{
  "d_shared_expert": 0,
  "norm": "layernorm",
  "rope_fraction": 1.0,
  "init": "uniform",
  "lr": 0.00479,
  "lr_head": 0.00627,
  "grad_clip": 1.0,
  "warmup_steps": 60,
  "train_tokens": 288200000
}
Below are experts of layer 4 (counted from 0) of a mixture-of-experts language model. Rows are named router (the router's row for the expert), gate (a neuron's input weights, with its number), up (a neuron's input weights, with its number) and show model dimensions 0-95. Each number is 128 + 32 x the weight over its row's rms, rounded and kept within 0 to 255. Numbers have three digits each.
Before each expert's rows: "gets" lists some tokens that make up at least twice as much of what it gets as of all text. This comes from a sample of Wikipedia text that the model never trained on. Tokens count by the router's weight.

# expert 4
gets: " |", ";", "–", " 0", "0", "_{"
router:129159155164095166128149138096107118168131144122152119150160131146108063123054122156114062141218171121144105170133126161135094169138171134027143149159074149162122163112064140114083092103100164085102076140111171156125136173093174172131104140135117112141025133131136155122079105141107128148
gate3:101129139138122131116138096131111145164141124154187098185159124095128097156149113136120127162114137115165099101116124205152138135162082136177075075109099088106143135139148125116162138149084121103107076125148109151082099095133054131214208140096154059124072142148073167160148140111180176091
up3:147112163110185120146103135156142102136120115140123070042117091142110086103081194095134088107171104104126145109103164167102140161086145129172133121124072144100113183121142090172075144111138088107126106133102107132069119073130189148143164134103064125204138183190127122070102144154144141121
gate4:113102147173100164137173131187112146175128133163135089135115114108089155107104122162138142193113073118124140143170115122132208114166111169096139158156082100177100135105148145065111113151113079142094143109082161134127101094140136174153151111083162118129075075115099079091116114078126163142
up4:146191184154101105074097135148126147136113072121117089128073115175174130141079086157122176155124091112105182155146182176140087142056100181108107115080148063184144098156106110108095058175178134073123088117169175067097134140098075146131103115130124050132119132116070169121169129113109141135
gate5:145144084181186178122103191082124136143087107125114108144124183179092150085102138123134138126145132132113042160168115141150092144149103101160132127138142163172076102202145155086116124121066146096105101121124120131058093195114120081157094123130080096105111203138161125177073138157100106102
up5:169135138197139208093134176116131129150168165137132112068107118076190139169140107118155147133117134132072132108075146126101115147126088109137115114147135127112135108138062109111117107107077117139149131185163095157164122196159153093056144154106168152132126061128066145170159128071131112088
gate6:099120127203089137119142046155140127142091126116105175147136027174072131144170066136107208152097143143077154149118166085107093069138141149126143170092129190087083208123139134085139111088145123141165086109116116153125170152098121173113127108139088095071137132191114147170109131125123087069
up6:148214137175154115103180086124196149083147095129133069109093140128170065142090216136121107181094143138101145195101105137084134138133151196159082117079100144166093140121172128123090118144143172188124109171145158081169112126103138118126129147118127117111069138113126091171149100074107142203
gate7:127098072200107182089181133134135113170106164128137127168165136100121080049140142096070102176117138138135133156146147138106087112135106144136148163062067133146105129127106151134176116119144115095093119101079092168108131205108128144146153084148132080091177084165145096178141155128117179071
up7:153204117171185114120151130147150164139110130051102125117131129139100121103082137157066187152109068121064111103149109116154140183151136137115035142132175168116099105107135087146136161106121142180100096050156121180193129106125105101161098141109141095116157129129186129130126143159151124128
gate8:122112126108130111112198111134113186133110161102174097103121090117133144065132163192146073197181113095089100129100159155170115139090097163140086120110118156153092118195134128128071087103116131165099122154124148137122105123084154135085165106151133118169147102107146100118135120126099072092
up8:117154158079150156144121128128151115161185124147119098097074128114131148158120182114116145142107081112121087089120146113116164118158150102165096130057081131128206129140190156203088156140122130085133109102127153078086155092140143093123096088126100132086089083097100134152110111153078120100
gate9:067114094162120135095099110166153131140102124108184113108189132091051119067083141147099149124101125129167183172041146206159138146108131127114152110154096164177179181125078060112171177120137158135112096139121194082105086122177117090128084106114141138176129121106132144086152122183127147089
up9:090071118129100094079095139190195143138075125137136166132191112109103142101125141133114114148142100126164088130115162124121134152136065115058135147139072155181101121161098134067161151148141137051105119181069182149130108159070125126179093153106140147117109107099111122106125100150109135141
gate10:077141079135123087155124153115082103121118112138116105138061196114085121167062117124111077103197098130071101175096081150117098104156120139085196123128135095133134089100159138113148157104137102121141136170141128097170204159147141134124182145129141144146173189073129157141111114132172149112
up10:138215087138130064088097138167099126078076160123082128092082159178037098121093126118120136091081075121142124094108160124106131114131129182145105096132111162122108123146179166146134110119168158125170193089146131100146137136139105107158075157125154131170108077134156180167168152099147113128
gate11:137120100147163146143198156124110099132126158179145125154091126070130100178121170115143125144166071119162109194104123168127117165130136070093128147162179129104165050107116073130127143130137143163157135146126068184157127133079107148139160168138185156110148111101151108099124143093134148086
up11:207162147168131117102123107104138156158100178134141118138082106129193109042157127129173105133197127116146123119084115143133140130177087166159096145127144082097122101177094180107168117116136117122164125147115141145146188148142171119051126110115099134136163095127176108149084081081073144112
gate12:148138136175107155138111116209208109099108101147129075117135147091145118063132141143098132097150135112121157165180074148112133129170174134155157156111108104210043113121171086100114103172092094110142158121159138124153140147112153145148162136162113107131149154136100104111105143079189104127
up12:112087143162072109146132079144134103141121127112153067147209104100102137154111136171121157128176137117085116163130071177116157112146153096117174126127134107120123144148160080161109098126076111138139138146152141108149080091131153190122156155133097145191087066113111069088165091102156137184
gate13:116128098141111146181114150122093122128092090151193160064154126119146072104133110144065164142074173168162116191125159162174134164128176103136162191131150152087139145105141076116149100071156186108111086073156170112100135108196121105119072126113162160158086106189120173093112104096153086089
up13:189156126157118108164125192095107183150177158097180151058163165123185148102110112108106137138105116110032200059123093169123133078128093106169163158121079146112125160137112079065111086129087120099126130098145147102086123160170119100111110150094097178077127082142084115132104087150114123158
gate14:131183149117093165134200107119145166129117096134186130145132145123124124106159108154085137151135119107146127122162206174190133106070189110134045092125129164136089179128168143162084119098144082158144109121130162117114081137223189068177101178138133110158113122148128126151108138089110157136
up14:105105091113141118170108103179148127126161121133123102135081141093137141115159127123144155111085113161086134086178024128078166146068101169159149131082065110074121121159106133138205143160096101110134092177150104140174165100150100116145134097163187091082109168142090097156105177094146068142
gate15:153143098141136154121107166126139175128130104084187169116181133127138154090147158180075099195116133158154120157111147108156192146113169081140115117154047075158145120128200200071108119110075100087110113126088141131187063090154150085132103146160148173067158136109146133093117150133103222166
up15:128193109119131171159182111093133131143193085097068130102169102087132120165124174112164151132145104125173115070158079090173153151139240082064141139207062170125095175181128121088109120138142101093089147103172105166098155108125101140072121148129166109089083145185143147154119146130133069160
gate16:165104058170109155156109145140142134114083165123146152163125098149129114116133113110126134168163116152151095080171173146114116122134082076106076153107184118093159083142101118114176147126111114138130141132110179103093156146152107153132077142158129132202108133165112156078120076140074120144
up16:145085075190136132123120154118097154143130108070166165103125064118138174134148152133143122106082112133080174124101150140092130111104190109088138164158173090108167125106139124116192203096102141170079187132129149104139123087090125105143135148140096089188074107042166145077134126117098191185
gate17:101151061136099134093109160147150101169141183141181107167163141177095123164108064115166077176084116079098118136111078090188167145122121114175186130160167126126084093150137170129127115102103121122142118099162136150172138110057087151091153143086128151160115179142141116077116097127147176090
up17:141153114153131151122115111060168106082051160145105146094122113164113137163102165177145125117163122158169155076080096096116118117116107171185146115101150147078156153104125096126138139128152127162089116105150104121093099126107144135211143104076093153107155119126181050150168096111110141129
gate18:081160123122158136169076106135141139137117105141145124145161042125116207174115106024151118031125154073124112107139140184101122112123087124146146144134077170127163117098133125159089092104121195156136102131130125128139156133125103184118129104088062148134094159087141149155113086090119122050
up18:126105079126100117108154112083095145117061112174084120134139129101183087121156150109113077119110134096103174107084140210145107130136100067132071170170118087118076100120156141084163136133087145112132123134134156139121077161152109101108126188181153189113101134156132101151139138162101129104
gate19:078133140119184172094124126127138106112092159102114128172140123141141138140114125129106141109139117154172123101135141086106087106125131112110106147117110181204138120139022147098103110152052096160119096136143064108138108137174098095087129142075169105165111102083107143092178098171124109121
up19:155116122117056085139160177124110178164108107121046123149138076140128104124122070110107116153149156130116055145140152092139104157159183168072137185107145146149121122169080125177133165105118092151094124169090198184103131139120136143089080173106105145104122111135145129115126067144105126129
gate20:131190164104105138122166144095109140104114214128159093166168101150113164113136188118113120119176111085137126111147186088061082092129111154126115085148083164070140083130157149111117070171090115148051086168082096130102094090107142107165176141131138147195129147192148129114130070140170123108
up20:116105126143099121095062061082119162164177087133182142117115121149161146119070115190169040159157142152129085103123121166185126115128164127139146146080120124154128139148120072130111118111105095115099092164138147118111094192129176143058134144169058099142147108146201143112088095125102171107
gate21:140157120118130123097128136070173126114118080121096121125144086115197116147127146115140119125111110068146133148130169184095131155132160095090099121137065154049130112196137138057127045141112105128174122079150145111116155161121162086163163134145133083125104170105079119175184162147165100152
up21:167092147150118190159205113109097150180113207218131085096125103161116136129098140102100099130160151082130154134213099113156168178120112119111134136064173134113164153158102081142111135136103135104130085112102093135152102104194145143142106077149176146116113171126090123095106093183129103106
gate22:136150126073063137128134076147157095140170123145104095127212142102133117164169092127147135173097192121149152180107150177168101156122113161127093192143131114051154150193160064142116107089114122089081096157148171157111083179182179111091102119126191136150141158143113110145156155120146128143
up22:107110108168158069169068069145095103120179122122204120181125172168149133126114146094099139205145141120162134119140111078150128071146212178151172117179148110102147106133148181157108113098083132134161129089185110153136182092088155163084113041110105120116148145110081155124149138154188158100
gate23:074157121106054177130092126139147094121183149097170076140119120134165130179113118115160133196113162105160148101050172121142144074125089137112166160150159199134151079095174157161124094073116124121197124080152088083184152125072120146103160126106109118098108095070083159106153143110166180110
up23:092204109140141130109100131141185052103123130135167160116131048117102147146166118153137132172124113104109150081189071177107121146214127159121134127167066165091132127132112200127132085116111169107104145096083163129081164110141178135133100135089150135063144146100126155071130116143145172168
gate24:108091178135130125135214177187122136112181176119141136132150128157108181092188095116120110089127142186107159130140171126091112113099154207179135180106141141090123124145125110084178095126138143068146115134133147132162100120056114176072087170124072132087101150113167153124091130144148123152
up24:089161076130186052098139124125132104167181122108140166188128121093170156142115089099160199065122119113108168084125107197138134120150129145115082157105079120073171061123165117095132150169143147116127117135123127139150114189067092120095102135125101151171093126129140100092132199128140136096
gate25:146096105145088163143132112160064122139143148114124216108107151089096121125122103118148172112132101151121186212140056119176175130121136105136147160103160124138129132096126180092093123086145148118148111150173166132129161085123127152175191126113093135169147093109059174203046099149148155054
up25:185155135167105105185165150089152165137167199126064117144075115135122121182166126113163177139076133138155143147164121162107187096141124107144170127121133056146113146098099076171134172131111131153119118106134124079161160073165114138099180141109112134141086137095139118129075090103137133159
gate26:096118139134124133082176131177134100158113140146148187172156172155080040082146129133109161091147116136184169083123096181115164165143106166146129141191095145118177065125091099128123120161117178092140132142079197151155146069111111140080125132143094111114102097127153124096120111137150177093
up26:130081129112110082111107156153130082052106110088103108112151134151135114151100098133167080165141093102093153121141093061098196249117147201091143134121143127139145188158100130116153146127148089164107123130155148132154107086072147159118107145127159160090120107108089096112157126181180087077
gate27:120156129145097114123114110098063162102136172137135114107100084131154103117091134130124101136132128120140122129109103099129112127152158138121105156124209186155144114102136172119114094133098108115078094152121129162101167082137185185140138156183140118136113143127094231065099129168108143126
up27:160102094125158197161140130156135157160181123108101131056203098122160149112100124073111166127192123151131172126107109123120125085149132105155122144183142084099095118164155114122152115119168154095123225107138132134183152120119104142123145179088143165052198111186163133164125173160172080168
gate28:160118106160152126163103160072132109118093182146116117101121110221117158162115143169087117176127146130109170212170079106124082086120118175138057167127191118110118171153171110163130118118128143136123133148142119134152169091078159166131165148117169101095096110084075125146123180122140133107
up28:114104124111189095155136145153113187117147153104139114037146167095165128107144104117150084120032116170122077150138186074117143118150151187130235096140190117146105135130093043126166189149107098104135134133093069182099122118105120089169148150096108100144136107064097170147128135057133147145
gate29:171123147161117142069133175075104088130080160141191103144149122119140070107118122147103026153136134109132154137094137097097175096137128086119114113130165169094173179109098116086039117153164100138149151076106048099137111129144122203154113068138133061103122119134122103150131101091147172148
up29:162180139133147106133100151076088124135090074160145143158091185140121154075144075156148161120112078101149153103069131088100118125129137176116052129130110142115114121170153124136098102181144131113169199118156144153106127147125153138129118102136128157098142068156142144159071123174164132141
gate30:168192145153123140135142111175114105144121071123160152130173159142110123120126122192208127230140118140154085081097176086147124130147118058100117090096106105120120091141110163154052144120165161165128118146097157135188180115104113102157104154129158185133125135106113170027117129066095137095
up30:121107138123098144184143144067116121157081137166158102201125120122174149169143053190174053130137135114137123106147105192074121109092184069045085112143112138071108028145110106181154128115100102124198096139130168165115069114140120097107157149110165156126146108100126111130130096114127153169
gate31:099119116154092150076167128107126068129104142098157123130125167221110119157159106130129155134076106128080106135098110136098141119117110081117118166185166097134205139129122166118158156100124129115107144108163098141122110125107147061151136145090075094119112167053158127162106135082099119129
up31:140119088177108071105114067164129113132125170058136118120078070169170136110120171140084161127113072100143113155151157158094122145170156154087114120131073164097079101158146122133153084137089161106108136149083186129182141130114070163096151103085149126127119083137117115109137056094119107157
gate32:106144118198103122073148136104170094178125097153077080133181111152117124181063138149105136136083145105152190146174134148091150129101138130124095140173157104173163126145140152102087135141127156129124130134177074115133109129109118164140138127199065168183138123144129134112109111123083161141
up32:173139150092238132175150159143103171185135125155034152158108115093183073083122091159081140114070150153122123138110147126140095110130160068134131097124110135059152156114115136180134156109051119135085122113164182127124131140119132143095165166124154107107183103175116144152135142175118113158
gate33:111135158131131133104139160142124224144133111127161130135154170135157107161138155085126121086190111057081137133028122137108167112140168122123054095094108169152113110087112094115141069112114160150091190158207131094178088125159102117114087146181112080131107172089111157101141104131087103153
up33:096156133202122137141132134119141119134156138118076126111112138131116117139130142132131125082147086093061096086085107144086054121130150126135077125098137091114144122137106141164113092067161136192120131149152110157150127131135149091144123129134114124163064163148051123110083100152109149127
gate34:118188142105056183124161152147092134130068102135160116106121105110147060161105187075155177106179101140109146172158152150028071093153155155165139121119139148143132104167092127129170098153125112165105100093102120086129082103149121204148152174139052171166117133153095108162160163161186078155
up34:112103146142109082120183132138138088141123123100178141109145069103186141215093160109116121073125137138095110129045125132169112112139173153126119113119077112130154143063116172195130083124077142159131122098197095181116089129162141195123085145137100184154107153115148096137146078077151181167
gate35:080181139172118167135147131145124148167120174177099102080115140134158128187097028064101129078139061085125169122097144218096105140119168098105178141158143095133111153105108144168129141132086163164125101157109133150084192077116083098130157150091118144151097108114185140155081130160124120162
up35:099169178093141112119130156144124153150043144116067074169138159129120086132143060088072104095146142118149129127118118160192077127194194156141191146118066149250095143126121070116107133139131120114122119109179091127087104138149110132115160079158163157127088162099123102094062170135125158079
gate36:101090091070133153100125109172151064182142167131163156119147189083137145157132153164111119145111115125113171185148165088119132052091188115116105105121108117089121126121121128125064158123150154108138156172106184153088138134202177143196119151162083117106128090109083113136087107123118149111
up36:152175051100162170142120111128129104156127135146067106112127176122114159171152153183170105092154125082167140165128098131146054133126148148128081088084146124145127145164146144178141175138109147146115048173155126192149120134111136143117152180155108134173077090075143156138102144156094102131
gate37:174124137143146139093159175088099127165087087094152128180073138121085107112112203129083103142126098094183155125117182116148120173160155048162132165167102127131135140088176131108134193134114116214113153154160172119143187087106110171101118096139136108158089141138090145140151136162144107105
up37:125126115131139098178128136097133141147056134127194177144056149148149084184114128127054103087126159154103104159065119105207112116115160160151128129161185139107081108170126120151128156155185120076151154109131120137114061136115122141165147160153144065146137132148167195174126105118122154082
gate38:088113141114114044137136169134175124168032109099133107102113194127145132132102110074095040118191069160147169194090148165128087085154093127177133124086108146182073105143100143095093170172162139105094125115103135165169185155133143113140086078080102116137136109144140101101144074074166118070
up38:075080202103125173098144112148085110136085088090136098201136097098150092107105116119160141129094150106115161105150080162104101127061195142062125159142070172089080096088148145116184079111110120142148140149091176154130076118144164105103141200102079137138128109112176126128098175120153136143
gate39:143132086161115162140096130072108192129093089112087105151105081117095083082114098110130081131125148127132160134055138151135134117086127124166112126140120177146110122145075140156121121219122157128150100132105211084089183082178114089123102141126100107075181157104123133096142198208129063141
up39:141087100125134163145129114083132132073132136085062096158128181198074090125140149120104114152151106110091125129121098109123135114092119203146107145146091145141110212085079148105122167161155155179099166125127084157115085190120095154129104159094079140180153138064144159133131097104200136124
gate40:089160141152169162176119135076139128152132169118154092174127130177131160141151139148101140135105147106164077110141189137101147084094066112171101129169143092176142061104063167159116131122093118098138176106150146116143100106088172149118125078173093098144132093129123054132153089106118101161
up40:122158115088124124098086135111106061171174154194114130088063137132114134148123120099131146137089151106134117163139153129108071124152123127085216152185103193131098124152114112151128087127078124167147123148144138119112099183145126203156068082106144129124099163146142097091094179118163143083
gate41:086136133162115147082163152133108111115096115162140059130151157128113108131158159182147182154198131178133182110115148091085161112150137174100149115166114132111127098166124175109121126106108147142163121095179092163135117112093117147145080098103136161118101148152085114166045094095096091126
up41:175151198068157150124144103121162097171083119125141138116139101077134118108148074100130135166111159081169166070192076142110128139090091159123110184174104109168117144133097148170107161137149142088144128087078124107161139095157173087105185125168150128131194132176137123114081163112176135127
gate42:141173154196156177115109110117087061151100194146115165153170148136095132161159103162100110132094140107112130160126091160149102177166176116135117096144083148144106138107131145146116103142114117131136115127167162113154069168158110159120103127142141135064138107124156131122086130150085085076
up42:154119165142091150140177175109106118117130140135108160122130132062117091141069167179149173177167133177085098148146064092125146102135118118176176119169120163142158187101119103107083126089099138108098054121111091069143178153127102161112168148155144114146106146119175147202057122154145166189
gate43:155155143146136118123074151102088107175121164148119102171149137153083098142124134133099141202159176095123134111121147189106135146112140123114174159107106143148097139129069129124141124186136143127072154111056154103146131117189085189145123168113145146102108089177146095175087139102106041130
up43:122067110062144102184148120158190074103130143176125104121181137158142154073129137149163142111119127103100161113080172113166125087152132170155137197094144111158126094107135165137158143136058067129096118187125152116181062128102154124137104131061146117146150099100082119132106165103129124137
gate44:095143142097136137096095146124084100150069135093140141141114095065072111117143062154139142150123121062132168132119119144145103138106124119074143105169163153103133130133134093123114107123187128074078131082141178219103153099111128151114140102123108208136097165110133140096098102156168160107
up44:097156128153145127063093108114165170109082146149099142122115108142091116108112069063161166182056164168098083148122113101163025102114119072095117148160167155165055158137077099162129139102114078140148155115085119133113135150122128104142160153109099195189123131156120170128115112139099142216
gate45:181178113141159101082138217139154182164108129187161088128160143123089096085142096144182135141183147094111108119065140143146121125198086109109135165131088168080114139125168132164100159159152086125171127053127148115147124101151113093120159172147194171111142205159094133107148166117134099076
up45:123130176141120179098104133119181105126155163138094127134106099143145121124159164125107118074085109142104096131104118179084104171088129106144102102181117121099112130129070093161110141104155144074131096107124140106163157119122133084191126030107054092157128106104147151173130119107066119130
gate46:187097198121182192180141120112177114104132113125137134168182149137120124100110148141198126119104156102121136094077125095064096080090084134114131133099136085121140144087093071067130114150171159167145102109141142128146129190126175125157093104118155168126044117131158087094123034152164177155
up46:153137138120127118189174111100125122156126140147154178092090167093149165170134117140059078119147061096145134142171148182134153126160177175134159113110117140119139079173091099113132093067116075099105162189147115161155149162118163177158145229114158145154053085166093139107058191122127102101
gate47:131145138150113112128124146126107135102073141085154116179167143133171139106129138146133153187102086163091102095075123130117119152157125127054131100089128165120085140117132119141095143188104098179109089142157191115134098179175126115132162106193097070150136084149087165131089125180153122056
up47:098119097111181112108144071112124109176136110115129151162107103133087228176108109044145152102073152136135111157086088070115136115114126127120116118081163123121144143097105178073108102108113102123151150161137164145072125149145133181107090110135112149142133114190144132119135096112147108075
gate48:087101150150145110156114205105106049166184115140160167157206167126171136106122167135197111126071145196157101114079137151123165107134059148083079109115162147146170113153144130087128121153137096155120094093186108151123129189091119174155135147096060173134054154109180108153140125153122121113
up48:144153092169148178117142139172114133078108112135117147109107210125067062139155130100132194154143138093199180137076177137100106131060127112135109143206122112131137131158176159134097143105059138095123146059153142144141115112079102161146102076114188127171139130095107164148078143130134124123
gate49:156160071148069089149126196130156077154164089079255103085151110148123114132131095109114155146102171105151096152128141170124142147172169173055141122154127164098133130173131118109148123120096100125102066072125118143130076105092151085112162146140147125210113129099103148164174126145146087097
up49:106101149086165097070141116176140106076182159180100162132126099129095177077078087082126128209098143135138077139094144128103045093152142139105106170162162108104102117104135135138134109114132111101125154121148151180198123125127173119131148111158112097057146127092151082126140114132139166149
gate50:053144172076100118139195149149127193094104092105159139122150119134101092155140117172189129170110142142206152140172143148127136097139132080113119117175108118076103051085163120164106129157111096129149144104132160119107143091128111093120128145094116125115087115103158094162137121114112115090
up50:094186097137140098137145123127135145133146148169102089098186078117113160122132125117131128164089097183232119102163070163155124158116095099103084176159107170079127150121128163197115111148112127126103101128090118142124136090126170069111161161126166105114105083148108115154232181150131130185
gate51:149075093158100177114155132118114144195150084099105132124108171168129153084114147129164092151160100113076154151112172147101106141173089101070106132138083120170098103105089078126065117069103088126161086106119085176133098125135166130124163161118193168126101175118139160131154064079125114109
up51:126183155146121161165136132122137124091165130197089094090133099104077096137142106139086166104195128130144138083169122186150149078123112090150086138098135180152096080122130135159141154149126122052082185122120203084157156141090171122091134096184111154144166146171114120142074099161167154161
gate52:141112097161109098119078181125168162122141124162082069160135125128077130139162136172127095140134084077103146139107209147196082104115148142154150138122111122092101139125130094126107105115151132170107122074099147138073175087109122174114086175152143128108113118171192159117139173119124141109
up52:154128126086172143132134158166078098081074088157143124124083076139136133114049108112123162120172108190185136120142167115153136146098158094112146156109141128130112099115101113127152107159131176124195143179142083127110131123154078197108181195122083159123151117116207094120100144132140158179
gate53:124124085151138172148104176104136131139119099155173149092192106157099159151186177134099145161100155131162136148101088193132144113075142101137121110149187144160108112164099132117069110107123148127117097158112168085134154126111087122097125128154086128131137075128140149139110089145161130166
up53:147198105167105110177161108151143113128060046076101135141156090102140101138129177102163070088091174148149123144107140084081087148168143135102143138115083115107187185116112124141143167161147188139150084104116139076159139103186141146162093126206182174196154167185136136120180132127147097127
gate54:117119097103103110116170138125177123078075169088162122189085100176112086164163114156090139141076137153156108113163149197115119137140115078123164184153152165137177188107154156110100127133088132116083132021103064158093144116107186158097098158164110195104128105081177159159176110095162177116
up54:168118165138196115107144155188129110115121154112134105103092091117138088116118158121123123203128135126091143160084091159070125101130140131137138094119167095121109136175103156132136120120142157135075121111135104145121122125132066119115088094128117159138061208226169108144145089131178077137
gate55:122093155149109171080089071145128163184131161139150134150099095179086143127078076147067135110146155148146183160174157127063095180123160123135169116155118121190148105140112114106149155129132077113095134109138141137130149132187137110180135141145115113202133099131142061099151104083127155129
up55:123141140175136109133136098140098157175117126128110105143091089186136161079115172137134178163091101114136166065183093139200128185116121153132108109082087101104153152194091138058110131120112139125110166134100125238159124156150188118124045150156144064142142153117178180182140130113093095120
gate56:133080070128143097157144124155125122169138132148156171118203141071117089136106146117184194135188173124095196174125138164110158175135137147182144138101224121090140100103154090145131085075127096141131142141220179148113117149111162072173196152135099163191073137132108144127112123077113145124
up56:159132160150068171068102125125106115091106138146158147083137115060140125150115103124098101128107137116148117106128154096145162113129097097084114142080098116181152117107145139183135095115161163119196131171140136116118168140112181135190105116087074102101103107129160150090143169127102127084
gate57:073128136113135119147161153048168084119071167131115111113120111076083156092144106139098156099197084141120140129125217162116156102147083115150075145123161124126101125090136183105083156128129127096098169112096166092056140111129170158117114124131121075110161170195149137126126173083117152113
up57:161145124098150135123108052082125184160132130149124143134112120073126123176140117147115151142108150105127082131157068186142144164139119088142118196166157162108106146149111166114121187149104131101168142071157097125177115175148148127156134086103163143195085153137137164160114131134150102155
gate58:090137145120130115187110114139120100144123178099133123104196136131131175132122122085139149123119128103165128173104126111105157104128170108157136149106146073141122074185078155096112106107094109097167156099063130151171142153095096104068153180124081159113052087153187193165210135056108111153
up58:131122123105156155115117096126131145123131142092131145092178081088192070189150113126103114142054079150193115184142099113084071083179117051141153112066134160149163121131133172123108132107140085143059133053122100117111138143106120128188089116147085099121133116126100157117119144153073181105
gate59:134150136143123168111110110159157151156152104162106081164140091126178113145159082086141107166135126089043118137113159125150109103130173144057107175142166117104125174135098139078117132099088157151108090110174128137165115103160137151127158182159145140100129147117074150138117090127091110103
up59:132167133108152069075133084124135173089105176110127155097169085172138138120238123159108173132120113161147058148122146145130073156132112073170094145097088141143073077183081122129125093108147110140081106111034123119162124104112127130147141130143138143140148173095105112113174161138129113182
gate60:181058127118143143153106147128158118150083146092151124109147175155138097148110143152123127108159123073114146119128126178051122152127151076195126182134092119107157132177148161181144106163118152087169141213060122132147135065112081119124153161106064142128133156131124136119063140129174164157
up60:102124184060125107109166108133183100103148115108161144108124120147118082156135154150112128182100137079162103192220135174138116115153111096110107083093164096114090119148064106166134087081140137203126056110180107123162124115176121180135134184110201104145197111195165151136142112139137118170
gate61:145125110139112199111132168125112211154074111142133182142128179102121113094125066132147158146085129128154111192132103157136153102157126113095135138125174157117137164088086111119135083081152096117136178125057118126098128171121129094153127091179121123126158090163100068158041201144061159109
up61:117128068097141154103152166150110150155139128116131197090085139163151148159142157134088214150132118136158113125088115181092117130174121102080148108133105157116132165178117133172179123093115120124155141101101115100145206122133122123132126168124172094097102168101110096128142116094127213099
gate62:133136122172129150130098110152181159102109122134101128056139175155138119100116137129139097093121144118126114135066150151128203120232165119192172138176131126073113167100128059134133156156209097123093087144134126109185112108183100072181179115151158120120102100172191158158188089160096139110
up62:129087139133132107153151094158139110114136188084109124123092098115133194065151105152089143148123179143128184141122092086115138128121158147059153151177119090074064168144139149089150129189061160089121158166123111208154155168171095129158109181074093128138089118140130136137158087148119128117
gate63:083171124092168130084065160119141160157082098080179115181120079111101130110152152114120115169106145084093120215108173116117101120131157092148104114128147177130148105145084106122082125155138160180092140138090132122127106114151189088146139153113125147189096087136137090172036076178114111120
up63:136155115108176139134129125201150109156084200116081161146126115051129137117154098250122096134089108139101168106138114125108146114222111193190059111099125168108132185134146152128117157155179177147106121163126174184162133179170144103068094084184166106091120092100144138156101108086146117100
gate64:083133146094152164126142122146120088099107109141126081124149050142155159097148115108091152166117093172126085169123133100127136116130113147123124176114154072159151102110136076159140091137107147132076094117117135160149048176134147092122181097141079170140120181111194066161147091127125098090
up64:145160080140127158155090094094084098138123128112115160101111112136079123161130193196143079118162117076113141161147153105129148109192140113156128103140100135120166092099035107069164146046191116117109142147184116145096139090157184173100132095142134103155109121179093157121144117141141121119
gate65:127125148138103138182134053144153104095129059170137102121149186167175129118030068103157157132118100112141173124155112091130124145103175068153117204152172182130095138134076157089112120120153124143173096143134216137123141159112060154164134132080103149165114095168163173113100038126111152136
up65:205143130160152184101190149125110098122112135081076140087143135119116087091094141139114147075135074083138100096150133068191113146134094107103071147121137175087133120117088129131132036151128099145164131084084055092138160127105121067147173137096156097062118088139102144175127099154077133112
gate66:115150119126144136116109076160094110084125176163130132134139176095115099147145151142135115159090089124224213137144144144147121152090146099192119176130153142083189174130153110109161099109133166135097119143096195129086155106063121201125143102112105131095159180097120167126168207149122127166
up66:158131126068119102198131137121170153154135139080157066085094150095158109100128104147104138092128127083128103167123172103133132081084100175098128143089147122082138177166123185131083141154133091103122160174109148153126124088116141104106150129148107094104211165110123137084099123158134120097
gate67:080084131130183098155095164044081146123043111089098079131166100169103117115132102115142104139113051119128109132149149166112125121119190131087109149129085140149169110099123074140125104140122192122138141138082158121125166114130155179132140122093139126133090127112100202108157129139137119160
up67:094128218140137146118107136171149105167131108170074153186183176135125149162179085108129055128149136086168157085169121112098164063151175108129162168118146109062086112197123145157152123129080188202093121092131122100158137095154156175144076080119131150129091141160170213148094151107143124141
gate68:150141113096095157138149121109112118182121142097102137114122116115104058179110163144122144065134103079069109141152117070081156139125140114104098117128166185088110127159136121114151135178175093130114075143083199121142092114160152129101157070129133107168114089126130186179175122062148109076
up68:146098101060126097166162141142105141110087132103144086139104182120177168114148157122131167063094115091126109139131119124149134137154071208096141086111177105172095092171113161113102121095107126111138120112090131126160157102080183141146136131181147087121151126141168154183149153109168129112
gate69:142125166169063200179116116132105108135102108161019114166157103122150115117136113154151105125156102103106165122111114129169119164135100148136107086101123163122131096160141101152077073106170088091134137133126199121149118100098163173077130105163128127166191125165104113129122067148109141147
up69:123146114140090072116105165115149138179107088127126127082136148093105158110080093149093119172173101111078207104133140176112133071119069157106048088162147135113099130163119119107156099199144144122095140148070111129125181100152129078108063137065124138161158119099130108076144151152111158156
gate70:066102058084146116117104095096139096102123173057097187106091070154104121204116118133185109168130128127150132198127138169067085094098202177169081111130140150144104113111115097046087152128138149127098167120084157133160166119141126120112176147113163119103111199117142097120123121083098147132
up70:137123158129129089128094128101128145066106080160116124132167134145124100134159062130128126096125080145144100121172133125144114074165068177098127138126165132123139116159055151133167160131121113118115180133170161183075103152129125104125092092145125111129103121152107130135096070096142164152
gate71:174109202211184181092185145150100140179119114113153175108149170103122170162133085108198134193091154103104147168090132137135098131078073103107069127178150160117098171165145097120118204115177081123145103163141138129129098171157157189122106078157141181134141174064146120175116084103080115109
up71:111141086134194142146127123139144165114145097079121151091138178144124130164097118138127118173113157103093044107090123132099117089167071176149178136140111142100111107140109179132051127097124094132135151155140123126083154154079148147162170134108075218117061061060089211148102155154086120105
gate72:111180146136203198140134135162151073161165124158150112182095110164096106096087124106070125092164183099166112156190137130089093146128126098143133152096130137121101101143151124165107183108128188090162135196131099132144129077114133133098134137145097149141060123109142208131131096123143186112
up72:118141119122098129119165208143107123125102109127097098099112121144128118162156103172159133134193165082151173126085164142120115074161033162128120149104121066139135075103153062094136064150094142127122137063169102126181129159145097129137128132150124110136132157134144087159168140127105170118